config = dict(
    num_hidden_layers=15,
    hidden_size=192,
    n_experts=32,
    experts_per_token=2,
    d_expert=96,
    d_shared_expert=128,
    hidden_act='swiglu',
    moe_layers=[1, 2, 3, 4, 5, 6, 7, 8, 9, 10, 11, 12, 13, 14],
    router_score='softmax',
    normalize_top_k=False,
    routed_scale=4.0,
    balance_loss=0.00325,
    balance_bias=False,
    router_z_loss=0.001,
    router_noise=0.3,
    shared_expert_gate=True,
    init_std_router=0.00825,
    lr_router=0.00213,
    vocab_size=8192,
    norm='rmsnorm',
    norm_eps=1e-06,
    tie_word_embeddings='early',
    optimizer='soap_variant',
    learning_rate=0.00458,
    beta1=0.95,
    beta2=0.95,
    max_grad_norm=1.0,
    batch_tokens=65536,
    max_seq_len=1024,
    train_tokens=342600000,
    max_steps=5228,
    dataset='wikipedia_en',
)
Below are experts of layer 11 (counted from 0) of a mixture-of-experts language model. Rows are named router (the router's row for the expert), down (a neuron's output weights, with its number) and show model dimensions 0-191. Each number is 500 + 50 x the weight over its row's rms, rounded and kept within 0 to 999. Numbers have three digits each.
After each expert's rows: a language model's description of what the expert responds to. This comes from a sample of Wikipedia text that the model never trained on.

# expert 10
router:527431469417447468448493429492486508535506446496617588487499502411542540440512581450519508479638465459524447404457500580493418551582386537496537523497437426579491567438440511519486534519480525548500581459600514534514549543479515627587479557456531431508479493463508587516501554488520578474450512525484530537511527510470526548590392490456517544425484561516515519535524445522574561579445528484584425617596529490518535475496491467504598461551491483532440517462484508520464448521514435493463533460492501544517554553497454520573522500557443504471516506471544481500567565399345497459
down0:558457471420550472411484471505565522548523528541439550501500513503495517568546480453552497552437491501428501581523540466528491433475547480543444398526485455496530543513466474502532409467478583522446531455462493392463516480561464513483402498545510476572516405540392516543561521543527477504523512601475477502515566526420457456429647600497528507504589458542452500484442552557554488499452536366513497471376567486538517451516461550567393589574515483528440527395451537547544573434441459453447588457567501481587503528484562440487468446490568529466544540517485506500500431426485445441
down1:548544515496507484474501531477414561553475507520487547425497517532416546574486562477512439479512511528441421514517552524485573537621467541490478538491525500489527529465471512530472495621405495520499473490560529542478476457596571387434475457578614578564566592467449491482503425434528481361486522537567526567438381512599474502462573565612445388554538376578603499456530480523555510496511557431467506530522492531524517489477469447530445494515446490543580504494543465423588509472458501469526517504536571600456449459557520504440540510529496556477540535444545537486550458480478439545
down2:548570543499502578543506490471512532477486473461390547536539548556490556565522448555451483454560553547487573496615476513553540468551552530514477485502494445542424474532522465417491513560515513462460499537413511561584526570609542532477507472490531435487561550611467502536515461518556484494482424511504459431467493608422435516396491484521460488514604554394501493551427613523563536569466526496433545590356511545511472559478595443523582504450460499516578556506544454467571540583521454527487606475538524421478493411548534532476497531501480578541493487551537477455471623504482464452
down3:455567522479476506486492459518537473367489452432509403543555493496520415481512580482504432520480474515470529570487502462520491496426556585431509531468532457448533659462493527548417443536435492501495524433509442471512478571571493423536581473497488450560468554484525534522510467517495562501486495552540434573563618416491400549518549536545442487528557447511519476544551446542491448594455446483495388462573484408444508536475510441572664509377490590535460462478474488584551451464495521567571551504470519580505472448552532467441439434540488466552493552491584518548476456455504530496
Office titles and institution nouns, plus suffix pieces ending names, such as President, Secretary, Commission, Archduke, Patriarch, Colonel, Société.

# expert 27
router:524450430568475489510450487424536493553612471471521485430487503496421466476519500545528588478504421495493466497515502477461455562535482422513524504497565472510546513572401554506493520472474509547490587391533520489612556593566474539525450523507439425500554520477593504479507526415503511442492442514441451417506517488501537491479519558483493491465508505392450501421541489621530549581525428502510457550473488494614613441468467507446580478563491450564479416484480433555507411434478448466419540462624547470560487603487416529483455539549454359467448454528497457398457484517477434483
down0:539535515527478453469489531481551566443470551483568560516516531486443410509418568536569511484556419543514441545502483545536462488512437450546504486504518384535492505481425512479493446538544539480375490536537398460459526442557395517462450470460547494522535519491438390514566390539416468455545479633403449512520526508421465510415504529479579540454523547483384501526528573565522613498509458469582477622468518490569529504564451499458458503525491493570529528473574533476490577546457615471486514461504506525576532580501476453488540380432465499502568460583456508561573466475441501511
down1:536535622558547575504524385432516526476492521615525442482496526427498479486428508483589545498523522483485477550461486532547534498579548507539475491510428529542402532444433588527478513563517503518433520540529638498503533475577604467494486445517522517530520526465501448483557521392520523504491525525501522416397545503596472531526486560493439536445503544560503550426471486557553503469492554477538408498501572543450430565504514521494511504552389509491553525492442464560601465455496581456484513479584574604493406354538575465487570455474450588465550420468554508416543562483477481487
down2:498473525476512572468530545503442504490476419516473512477493587512579544521529562685410411472497530571513558522531468485482601577511482404464418557549507416486448554507388515488514449525548493503567533541495506533493441473528531473439490479469415524443522549537492497493504561500574492441459555517500472468494595548483516414525426437451541476519501571423442564567542550534469493462500454487508502539501459523472493503551517455529543547526311514393525504532544533495457507581473430533474501468489590467370425493445489542431374565585488539493458466487551509498495491408479453577
down3:438494517538453504426483494405477414455441432471482479440435416507541503461586477584459499596507513555463514526521553584485499478441600520408600492460514477484487486440471502493505504509360545475586573481460616469512412431573432555494427451500436571519544482517479462537487546492508599481468477510471508465482550410552408467506587479504476437519515500545510503532507468574463465568496495489477463486486498433593589555359519534467627504433504522513515467510481508472570552558402414418454546540546489500482429454456577562433418478445508411534495528452524501525507474448514495465
The word the in compounds like of the, won the, and first words of infobox field labels such as Winning time, Statistical region.

# expert 4
router:518475506482523462498520508502476476505561617445588582423370455443398579400492545475537516466553461501559444440468375491479450568576429482514555510471514475545483465498410503482509465435547442497514554468526452515469592487552533503519497489463442470578463500535513491452553583428495528409498451551449475522479516507462556555575415489484481588487470637509484509566487399511629592533397462524465548459546475507559481514438458581506523432461421454547435512482533541520432462441473485512501523499488510450589500537438499599480540434503531496556403419502538554564472491478497566528
down0:465504533457548503448545492499540596525601480484483615501491608502431469513457474465486529505552481434511546565510505564547574448449382498568491492566589452575509464503489486476541452526518585446444480550554397478415472470520514571427543499449523499505488446540445471499470570473472512620502533526447506403426514444461511508452550555534505506477600396491463471484510591423507570494523518384518520524415458486478510386472419492444549589620449490499379472493487539479518470540507513513525525461496573436535505433496507404545449510466462543505500557555437463532441480463369536479
down1:542513620548488466462529413429488585499506499537544498443458487506437543640466523572546520468470503488522470520514501510478517507577483522536483553538488480532578467531446559525524511552439509503414512409641558603516452544620583481430519403532582570481546546469455484479458461449470505416553482484493469559459470498514463492449530516554450450439422563600578564436455495484486534492539537465416456491525457485527525544546524505478522478536408559517546496450479533547662456435512454569545562534537547553516466400551487535417551498510401587516494546500497524460563487501449406459
down2:540517511410456517532340537501394533496459547466441528433490468531488491349476505612393463512494475578409548471553435470458546508515501588416443509554538452494491520440535580557513526552557484548473527504472497461429512603562576477475490544404519460444582530484542492512424478478520601502520540505459507418510543542502449545437533433546527506531484540424528408478556591518612501574529505433531521585413460485473540537503572518549475468522455467504481461372417530461535552532541469473491563505502497504500533542497460483516458504425519567511521476586561476550535397488507456555
down3:461532503397430496415507414401497460535484528404510536466596518475488480457459550523405470552420480576444470506567568511454529517513486529442459503446433474457470561452536463565563521472528552546553558431464516423556437513514440474554501424461548533549586455508451386483563545396557563495504520539588563521549656460434370460634566517552370515481503502469485585436520496477517481534477469566470469505487504485480584500482555586476517509459456561516451511516495438509481417493492567517441487602526446544498475436448491506515490484551565457548522501496510511537459459475557538484
Word pieces and adjectives about strength, amount or degree in running prose, such as strong, less, reliance, greatly, reduc.

# expert 8
router:509477568520474413442423443465406531526575651535522506497505450493499493506500467468428540428550458527607474451504470461460502512605469424471551472492492497557626533438443452509455475473493384502487543515486493573544486547485571505536522516582440521555461497500486515457568503522494531413556398454481550502528457499510539609499458489404465472501510461481477485475505469532485498553463522423497534458524518438547444488394458512599545503506412421582449435515464562555585467459493579504548543499660497645645459525563490498463477450485515512508441470542429506503524502507483505543
down0:515523491495569481481459477520547560501578552571564501452475571512487560575423496413583486475473510496471600580513446554505418427471435565541491518530511505578435464579423461457478523564554466514544506434571420554469434504516530505514495401513478537593473530559442424484516484479547541411530554480486393570495488469411531507447548489548500550538626521557460428525518565549516526497532514464529592614497456513452544467517455596468442525455540554561495394480539462556537546583435441492486551516439540445606455531443577461492483469515569467458455553543463446477457530410461513416
down1:519567526505440525501551449367489493502551476525530518420529524463420526519518515487504547489528549432537407459529376473496545465599479563551399479525479543498564531557541490521465495538449537520406525552540548588479471462580555445376458379472633515448509489457509422564508517538482494476561512532440495550447444551557476523446587514592446421486465503529575495498499533605529536527611538538395486436505527552511485515511527506431511500532433480519499418536389499534583458522546511524557547410541535560421447396476473499492556517514435524553484559414475505446527517453503489532
down2:478486549529387562531450475470557540473485490451502569445464496561582452542530516484395460508476542579431587507500537486627451468491515458500570513568539425522507462492498453534565508554538513464589506446455503469631489519615504543532455466470505429461593554553450409453427565497588539453548477530410450492481435594486444479561421516486420438573528534444555453524513560530492511430479498515405462499550617448429580569514462453463525483477466449469523516468498553435532526513544463552480641556483496514478471426475461558475496556507560476477485456557514492568511478534452394547
down3:459510404504373563541465451556533471480532533466494428458567496631512429472540538552499553534442475496442569497455529520582411506406485552455549438479420445500434493471486591535501431500452584468519561419555458483592456521438503535563499505563492526543588533583551540522540554455535438458424574449518496586512561480433440544599550511539465492545506453483493515560533484485475527568544479543447474555541549531459512545437513455517528447349464491552421506582543522583536473499436481529545544498463487592510463445463483557560553535441466394537465479469506525538489447614467522516
Paragraph breaks, section headers and sentence openers like The, In, However, Although; also function words like was, not, his.

# expert 23
router:604459460458426517495498459488498458532500477447598640522498490444490501494489488471512588526523447461529496491459460451447394563489406485458485527399534498577490530443437498492470544452510527454529529425488508462474543587610555566508498573459521460459438473435419564533472533468493485421554542505358466534477559473497525516461390390512485464448562548499599431444428496531556565511488482422484420456481588487510536477518524505560510471483523542553450417552434510506450486483427445482409497415532571527558386511511523499600613600524474463544516446488489421477486490512524499516
down0:592454436495556502537411464585575551451596502496480595488504585513524539502475475463616504473487454549487558495517470527512371505487472529496448480519510466520426526574497526468546548496599494511488510500477452493432471502545486535478403510505469571530448428605494511539478512522534458460481518525496417435441486497490598523495575469462518498545610511545442471553472591500536567455542524468535599516519485461535519455545472592470494565551601539518423552391491511433514604518504547462471424401463550575559523572480591527506532515538532459481540486642542447551507453517390401461
down1:535578607450460530565481497355517491526434460614500422472515514494409550511498551518479472561595410400511427506523429513472523456519511525456436565495504481570467502477464496536475455506456532482502538560501550536491444628575577490432459442513577495503556517534512483429544397378509551430505569541506524481458472524590507458510557563514401393548535477600577548488438443539511496472542495519414455542537504573516535487500549494470569528568425526540503526466542567554535420515533455590532566522578554577537488474505447435521517472586476569538500551508495560444498459497468511452
down2:485506550383525534499477511477482550505528495458474493490501463511512547485551444572514494526447526583433625510428424531559515515522486486467459412458500464580474499540490506486556486507515507514548588517464402513588509549577556498437594556451520544484518493536500428506486604564521512533581460487492562425529457476453460457540504570473444525486598558480543530574484582558572427475543499572477620581465496454486562568469488476409514487600503482421474478472407462483503541556492507487444560550530521424481400456506465476465393596431456524476454416566494622536457403472446435564
down3:444572593485460538510508528402452474428464500464482494582614452422551483433539507495453485564515485513521526546447570464591515542580598553487493475504452406398573603499454460586526468526441500534511545453480477486495419501534463516493492415479468415502486547479481459508463474495590498560489482546417428484486576432411385606495558515563414476473483488415511473624523427553527566443517528520420482529539467467559487551441563488492617489446517506524447443607392527466474519487501527514479500438580507497524477458524432544490522517460538456572517483490462539604488455504546532548
Table row breaks, separator rows, column headers and digits in sports, election, chart and astronomy tables, such as |---|---|, Votes, 2·015.

# expert 15
router:445394476428448528498494521489493507536491546437524564523487510393450521431493621402471473443549484492551467570414434546429442591572439482538544433452507428460513530485459475586490454476561479546471507456561525461507557514484565545554461548433453430608475532505442510516526581429452625446521450424478434456501494457511512481472478430408474539420524565411609524442522496569601607456413484446550508537497466504497527454470421540496474528459515512527410470408512513537477523453498488518486542480489477530616482498479532484564587563499447529444449484434481468509462545414526446501
down0:479471418522482515538483508460575538500552542456473587420507544478502513463444558442471541526498417497470509519562406482608483494553478446550426550474553453508485499549479521436546535482561542537436475452557495448529526496542517492506385554515426506527514427522462548507526437447481451448614506546480404484452535395363484425472579483519462498477609531521512505610593584472558525505527522388483572577523490468566515492567480529418461567578522534551408596450525539494446536468467504588549468564580444443536525536564528444489529464426438509519471441528445525598453447512470457499
down1:518524593597503512449543436408460584527470482549515482479485502500425570564465554509578494577546473459519454505464487556505528489603497574532413574550526513517539457477475540429525518622372570546462530519552527595476499541591582420446540471566601551530548542418478446470520424469497518408543511480463451496480542569548492497430518544537468445482436508590566579435469457532528560470585563489490442498535507516497482476527590553501485426495471547503565530431431514475603473456537480558534615465527535556502483391516509503431554466510493571469488557533458497478533465448436409493
down2:552446474438481581503578526489467525460491447483521475412488438621565522530517533528444487511549565518514524496545464504507498519528572446381489500473509503568554489567591411506480506545574482499541486517515438532566510600577542487439507525574413459499507545526469518511536527529465534517534527482408561385454525541486460556457556466476472498564573507444540453469478586453575555443515513470433551512432498506445498535512457424395511528424458476409504515419544473491564462545537375556607559398475529467478567522545434486440416538492533519486469412605571600493462483531511394556
down3:462543503435411497504537444403443431510510503446529451510582486445532574488526467576524437538400472519444563532574471581482471506454552473550526540498517480485549492542432560481542536466516552490474464466520582479574404423481472434493551506522513473488576431483540494468427460557494517486520559494471472548478517519455373419631510540486351490572586455412532504458471466579367562608541469529548469493492566508454569421482562464481569472447515536459442485526504500531476524492416507499464480507564604543473563453537510556479503430570519545519424435454524447525508392549547511435
Ordinary nouns and adjectives naming topics after numbers or articles, like century, campaigns, tournament, police, parliament, cast, history.

# expert 29
router:503506552475506486432446507514494458513510454480474538465434475419507527492537597491489537455548504526659429501446417623437441499477506471417435465403374484551500557389481488519445642448491498583516550455440537534518502518388534521553494597483441477492442508544496496496559527542477500373468494442510484513480577514449514618515398445399491470495549488417508455483503368530506546538508514480509470532463531493532529513444504538503478517564418416422490499456483543464470544478477502496492518442478524583583535550550550459571544562507460588478509486494510532426462583409470510525
down0:452506532535582503475445518434587615545504558478483559443479533513441546507388554524567499509500442489447370520540580513576529427506522578522530452505499535552503425494520540593602478481560519469437510487541413432492466444558394502497396467484479506544537429546507497483533483470596482498488523444439480505496578474466501387440591518484472547475501521490358483460500550585538490558497522471513480603481534511587580454616506541431418548506565567519466490425558475535513526475453422497539544511577545438557490495565541459502535434457472419509467509519485434605567486515483480495
down1:511463537493481553499498403399483573548505435446494499431533500534446532571567525457580524540540478462570462488492455467532494518547465490522472524487488494496514571471475492483471515598463483568484554375521514546508511467528646440352480460525577558522523449450410487500441438484518481452537570485567521541425531556551537512479621475607481477472452552607534578531518459493501607459572554518458480514596538528536484527518569540486463430500504553473564477475464473559577451550444449515556543451471538630420485450577518528450545529490358528533540533456445492462580499483453483445
down2:520497482475365518469532523465453503489536529475443471448484467622523540460567553564533542444460527571483644452517448563532536514521481436497456573467592393533540515495466454523503528540501512407564580533519514483523545495537510486494546420490502448427515559498476522475502545491590546427453499492470499487409469657525407526498463534453453497476572446491449460489507524547541511478471423519435560515407475527421539532430510476497521466468493425443524584530506431511562568539494489477598575417525518390451478468456512501455405553391551534445547429568515550548392554437492481548
down3:513505506410466464492541454519556502414429500448512463498470444454519497478514517595425583501437482606386459494485518520528492561488454463546441440541388455428513484460489453485410570541438529529566530446475604506547451452491549477536559533416599492529372464515450456470488520438517418431452542563457447546539541485495373578505527520528472583509482482393535544499495448506464578494452416445492460538517502497480505512354565465575569447408462530405554471508428507505560493536466575496530496600466462543467572476485523542486572530496513519584510505470522529526479457472584496437
Paragraph breaks after article heading lines, sentence-ending periods, and quotation-mark punctuation like , " and "., plus succession-box labels like Preceded by.

# expert 16
router:505493456540497446489470503546411432494597460454540516477460502464391535468483585507546470388617426479592539429425410611564472555588470461521520514448451470475509542470467527516453477468480495564543482496495495507507503474471526572546497502492496484538478504517508500426562548446504533419499482465479454527517456533548525574596462456496396538464587508507656509504460390541525560503378465378474495468495559542588531501387421512505504534487488416609407438498441466496545521463461435545525483461522570435609427473474519525543502516529484517509474478450429436514498551530491438474
down0:510506543377486509530457455555546518476440501566360498473526612509534621456409465495531524480446477552520498563492463561529550518544457484561391529574632486476437497485528421528568494497499498591479519445516508519475498489505473515476420589491553537515522477525476558529550476546456481496570513443446476468485577534534470398449615544494487502595566519486488489496562551522491610458488480463596514555551575496493494513516398574450470497548471470401449514371494523558457553483485596524438499492516508508550477427470565510442538444488445509521577459610521585499543503445416484437
down1:531433531548507456509560470436498539488468444469536508421512518469392497585486555532536518597556531474516372516543402517546518481576494469554492480564469480543552523532461545481456464616421551535483536525547488557510548541631579516328501452512606520504521568433478540467540456479449511400502516506479491514402527513496583524484574597562473451506448524569541529515475465467423524429556608523526465583526539558576498499479525504475460483540465539518458473431462451547593536479483478527541573443513511598492486405561526440454561491478500591449426488459501501478540518420528476421
down2:496432560485464544501515529451511549447496498462520405434510478518540490418542551594514467479438522508503533553523467422546501520478493478514471428541447414480460466486520433539635478536585525534461616547424541500517558545550591515574498555522503406429494548499504545500476515542502499498521508490449519432541502561514405489520519531525486533601552598481472501603499533619503443497509469414419581559498573564456458538537457552462497474532432370473534497446468413586478544478525488520520569475474550385522527474515472512473470605439553602461615482569548504572458504454426455565
down3:473548520512491469532621518466540402415556463406473414479561477478474369471448513596447398627420446420525464532476528459538516538509543497453482479478467410482456557529489521507534456440459578561521522492443524441557463555471503475592524442497526484538475467559473537559428441448570507397510524548448485553568546407469442500547577494518431470527500471580521511452546459490431465526518508497547495557524543467418496423457548455458418443505427587417390514441447521509483462419508539543434600446525474502378485481480495495457538517469525524585471431476471503533540511463530519434
Finite verbs and auxiliaries in narrative prose after a subject, such as has, had, would, led, brought, caused, increased.

# expert 28
router:599455520539414470522461459575476573469538520478540585426500542482520450480503564486545511481582511549520524421473462494439466546471509438530518405472536435485547521424455515516497486497528435386518471439622388571518433469480665531571544484461411426541396512477483543492462548439519508436499444561467474468519577492497572553493481426518471395530497501398529503472479475550564533579567452431523544596561472484535474497499388496559539492406505512484449421456489504550460506480493488621513532450557481520558463554520582416531574524500483503447450429450521491468493507500526427533
down0:514462502407561501614477388432553538517574455468488573477510545517469528507507489509521475501564473507500415519482573470480516449561537543571520541524508460529376512503469527458463431512584561525504526480535408545438451531555556468450470514526494585489480448494417443419531421526482535492592488486436510522568515537432442405488552516590589540522606502503376527500412560521514563477571498457531570569457589520484527463638507537470514576551548557536517504472492521464477538464445573424477464519546560469507569603527474444457561482492578492552459520626473460517576557491465455468
down1:517541567512501470503563494455477548591518413585519457492470514498480549579542486538504492532498494382471434451506525520450551503529534545509450516512602455471550513480514477535535477536436577528400535472597581483495459525588529511423507463525610517456542540469453520443499431420534500537540503585513450507469480603591508517459497609500427538448477552582589561513537470596346560482542549509455501561548504562494500568533563547441483478543407539454547432459539507486485398557519507547564532505527595515485492441596526455462551510588503563446479494513473611432487487408471451542
down2:452528526443400624379478535488479564449549413521499515480550498578492564555503538575490480530477545607555575537523472498580470545495516460382488493609515525514508522503514449576517532428633504457546469530428524432574474509530522471540521428468504483533551484508534473543532534420578547532557438476413588463488455590512544500506514491475434561562566520439487485560440585526640569509477465573496520550484546430508460520568400456517511493491470481421513473459573476466538521478518447538475563362478499503530501499533484515507451578435504493457531495433528616532498501410557472528
down3:413559471513481525473575538476529469499501428507515417457575453514548483468490592542462541522495467548544595477490518500507549516500508572484473478475490495500429548440531478546483484568485535543524475423572515465513478508503501475560493510393571535643514460595529450512404509466539526476506468455435507514482606511425359592587579467434517449567507470539472530558504411476490525422419494565444500391546434544509456487488556519425581492444427469469468496491338532561502548443507504474435489497491417538432535486525554503560509580425524518546585468525523574583411446473549464455
Leading digits of years, scores, records and counts in tables and lists, such as 1956, 14–6, 34,040, table rule rows.

# expert 30
router:534483475440433487551424504424371477513504411525540485459470445472469555435508581425494508509509452546526325475496529459440470565540502581480610421484524356497514491528462470531443555493515499550480600418536414521502522460478583520522496534475476437519399514472548482432561513473503553388492499440429480451555499490464519487522389428443450457375511559504527485438483370505538519504444547369505535483509504482524450474437487549547508477550500414523439463473512502475495560473460537500499538459596508495571535495489459492503556503547466472510440538476458569557480612425513497480
down0:543469501479485455569458543544556577478516476577458602454539470572441479595500469386539613458526501573428509552515519428546489476493467550522462423586497422566512409566457542632541567594584443448489482400564436465517503481552442535549433430538502506498519403473488502535544521552469473497469514481478375448494545454432523444443570567502556511460598510518441520518505604518493474466498473463550572536479513470499496453551455492436439530485507406470430456435482541509487553539425412540477542459512545407522478534567527466489567493527437514508533494587516475507491448481423411539
down1:530494553526505517471492498415418544472526501554545456500537516521417514621501547479568486527660556459504452553512439524488548491592464506516421463506507502573575497472495552485482513570422502528460471498541525555599514495583563428375435440506632504462573539498410486510405515440465504440521470531475525455465535539584503585380487530507479483447421541569512558455485445469495509527581595534526479470515427552514536524496525500519480493514423528476525482528414511524608499485464433493549555518563532540486458396598527485450572552534421551442472571517547577470544485418494453437
down2:544442564494431565359454600550487520502467493475464503455540497581504511503515575589393473473488520537488575611529557484545563549478583468489549517522496446474504499600422480438574545466569509439520528537452498535540508516583509542431497530447496427403539568478489568549488464491539604517500459497528514459500369607522462519538462547439443433492506521442518451541527512540536431552604525446510495543469570494539565541501589476404586535477461489444534475516534437476529614583513508423479598521510499465502420434536496527491441570474510557462477529450502489560507458451408429459
down3:506506477536548580426546461523519452385500512477458553463577450503498513530411456539551432517512398521535438623545504468523502514580514523452507514438550494521546472521548579593455443442528505468405514443420496612515415467467478525557529491506536484467450469491506450569478445507551547492516534586550479561568567468465406499506531580503459552490575546533409533537464463558469581467508431516475520407511522534445550416449509557472563496410473567462486523535502542539491502419420611471523507496567364473576519515537547501501470504457528428615468462505524469577497444373544450494
Clause links and narrative verbs like was, which, but, however, also, plus appositive nouns after commas like a position, the latter.

# expert 25
router:580473489541528426475446406492529544614581454373478461426455485454537502463515508563566500483433489565488433545449492512451491564478488398445393483498531533481514547447519545463322599463468518548557490449513545590551464564491517514556476486461446549432532507470493489418545516480460530508485515509584476503594541557562540486514477425449419439560543476483499450512437480483520510515495466483489466516487537450481476497505450570518517410495524530483506482531447501582504489460398502536465556483541532503507435570570475482592475575618477465487444460449483462393388623496397520546
down0:530469525415527483473522463462472539461436570507383463457488470547477522518469548506582533556609474511534506521461533476579486496548516580548540488564496538566434488492435483498573451463538541472493419467504483470546469514543504621519389470538490478528396520460489475526462506476536473490501472569463394484451542490402496437464557545470454586461529541524376426524398552449502589430538554408502548474543532490492552489550502474419490528562606531444422532362509429580500399540453508432513466489506577463570516589491455463495542513414450429544486526521522569594485447507497526426
down1:437521565525438559465455492498489496484418485573548531415496584420470508574451536506550435493526570399427352431554393495487552503581435512530537484511454439446468464537555583522535525580466393517464533505625431534515515546574552508379488482500542539457557547470480519445488425508521497496433484461434484478492514545581436546453539441585478461485497522559544610533516421534498550495573461420497508409502491462528586495505519418517539431580439546501590492467456457465509479512477474431560460466595517584519438448500500512508542443549382554497487522494476487484488464475526521448
down2:546511544464491580382451540516536499542553521431394526481466537537562470510510470600441473501491579591485623486509538492615505533502527517495481553605507436510358518568528531426484497561621534431553508561406555566539503604552556556528435483437438490514465462449512411498435508474568507477462483516453542531531564516527413543531449447490438503573502536456517468497513565576504537519465509500463507527465508499445533527480467520439539533571498418449496479579548482509500575568425489544476594526465492439458520513456460461404508603474491531509493480525439594452508444402441460583
down3:420504472520494514451520526465468545482462537404525495466545454612502460469523480495424456519440574481437535515389517551539457598471470578508474520483437428482451488415526483524497534458480500546463525457517443532519437493447512449483526441481525506563536399473571463544468504513600557477539536543434373571600510458387409504509604482514426509476477506465522498551567483559466500563511466502421457581560550507536516554457609500460625572406481529549543464571484611472551466549524419529431496557397484570517515446509622558479509457521570512607475499505500503536493448485514516496
Line-start dashes, field labels and headings in infoboxes and articles, such as - Coordinates:, - Country:, ==See also==, Scientific classification.

# expert 20
router:477511550391494413412490465486479607544529534534488480374415460483487529499431656391554533428584538584551481519479457522450505512521459545418482520409411478539511569477489533486416501411496494555527572426539404481492557421394559540522521519442514458513364518450509489464529565453527610495482461534467509490569559484536534574468532505463433569501517499509491460510450495531477447517384459464473489526559547478500504439453534469539527471484365422511491491430531538561531449408474549508505527460471510518583514496532422437543551481530436591521477486498507508548465528517500464534
down0:556520520483567476398457485452521574472547565472446569428575552571488551500577505491618460513545525491474531479469521471512590466520531583525505462429510520540509531492410490481500532515527511485426581411499483476495535495595533488478394530457502654524444402575452519505522503547513510480576477505423404542505444502479487400396533524482543503538522472587493548551540518607508478518465568421538557557496588509502494418516546556496467587557486525510465456397493563598480547443453568413527525477498575484547496507515577470434550441482454534521459509571460458539502357464515509449
down1:469532565552506515500541470401531520490484446509508443444522473536428571575518572562521524558564496554552438457500440456493495536625509552474410488485436512538570513534533568486455484638470482523403502482585532538505465561574557487389450423456630492491520515472497467500423468465507479413518418494543426477443487525533470523450531575519478496557460444540590529531566462503555445530487544498437471489554549510509469516511525488494458505449487455460563470454495481522638415535528541499529593433537592555439402464589497518451520506582460584495542549473542555416621560490483435523
down2:515469451403496573503494467469500515494448453481458536487554462520558554597526552529476539493592512561561589428602533522529533476497527472449510536518520390540485498529534468517479524513495470448579610583488572508528486458583520503414476551528416430407506564604483559546507483479436525525448489497454468426523505663463438550532505537481497435598622498527547494518488535427563465520451564495486556546483578570440495472534525555444512495466526393467557498439517572485591560528493474465513532557461552421466519498451508461578423477477557526482491593482641546410512488512439498528
down3:499566446399442521483530560454537519494520558527479409530513420568501455429477443524479458572453447616410519502559495447545506514496464531458488452388424438535443520502461522498439512520398604466512592454510611548568498497502556428519480474497563539569525516579564493511431460472517480440395503549534509550534587382527419526528529519440425517574469415514500502512440478551473494514534522533488426550530528456583462495425550483471592476360569557465476478432441503553539495488499451582516535549457501519471456476436534510497487502407627461522523411498452565522491463492522508452
Given names and opening pieces of capitalized words at sentence or paragraph start, like James, David, Al·so, Ev·elyn, F·ashion.

# expert 21
router:551467550468511563473468486522486496538583585438522501514472440480468519435444576533554564412648490575532468560443483553459476514503449550545394512540539471576478537430520483541442579395524440531544584453562434512528532474510517549502505460506436440541515499476570515492551558439471549498534515447429397352473613515497547527578507511474452562459630546442482437555404512459512564473518508450498512555552515425516531442451469440490515553443429464513421521437491544507522527508455512477518512478544481520588530563500523485503538604476478500400489525491448550544531600518377480533
down0:560491528501547450507579517457516560532547543435438515481510531468532532548438438537553499527466465642543589525527552471526456469510513583544490547543493532489456514529501464505532409529515526542461460586558481407480557439543450483496482457415502581498512469509471475570543518413593470608531546456435366448508552448510569424518581607493604527537582577513458467558466585592576514478547488421464520524485479424517509431566442475461474557577461467523424566394541488474523575494452483472558530508575581418557475471523537488488471478532504467497522543577461576532503507435429501429
down1:476498583468524458498459531489550550459411546607531447572462543543445552603485556445517535489528490419531560484572442497467458451585470641567462529488491507508551460528461653568537482583428499541410518513554510507551517576569522503432472483550593545422519517478485489500493431419532486421504559493499461483518526517588474431558581528547468443433406528551477520476528425559501525467562580404549508570478504485546547513585531441519528498529434579535552560460379482479621470519439468442524573498530566525541543470543493482482524489466454535508476528477517507455552454475465431420
down2:541547513510399567406525391493498561451543548392473527415520477582512466520525478541524446511526542579514561540544503469584469443542534453434425578591509483437522516516490510453558571581466540526512529508431509531544502567588532438491528441423518441505514510484537511452520447530572479492486531524427447535483506603490538490540459358495470490536503447461483494558394515544503544530497416574439502584430501526406521606473468511550491594571536526385562666402422531495553505542475552506465529473514477466510518508538457607483420540507486519510458459476542527459460513496443486504
down3:481480451455476540488550452502477492378483453453561453566567482475533492445539556535448445468512522495381465479629492479562490550524421625503508504409517449508546509522464548507497441494438516551453546431495487506503547518552521375512537449513611506495546442568544525538437513499533497429434469578454472519487503568489411587527464446534525481485501460470565465555489456537495522502513551529449350513546555473569521448408499473504519427471496530520440475484511430373505454526502434561449445549495466551525543436562540590558553517504501475631465522451429493584428397453469540422
First tokens after line breaks, dashes or table bars that begin list entries, headings and names, like - Enyalioides, | Lisduggan, ===Gyroplane.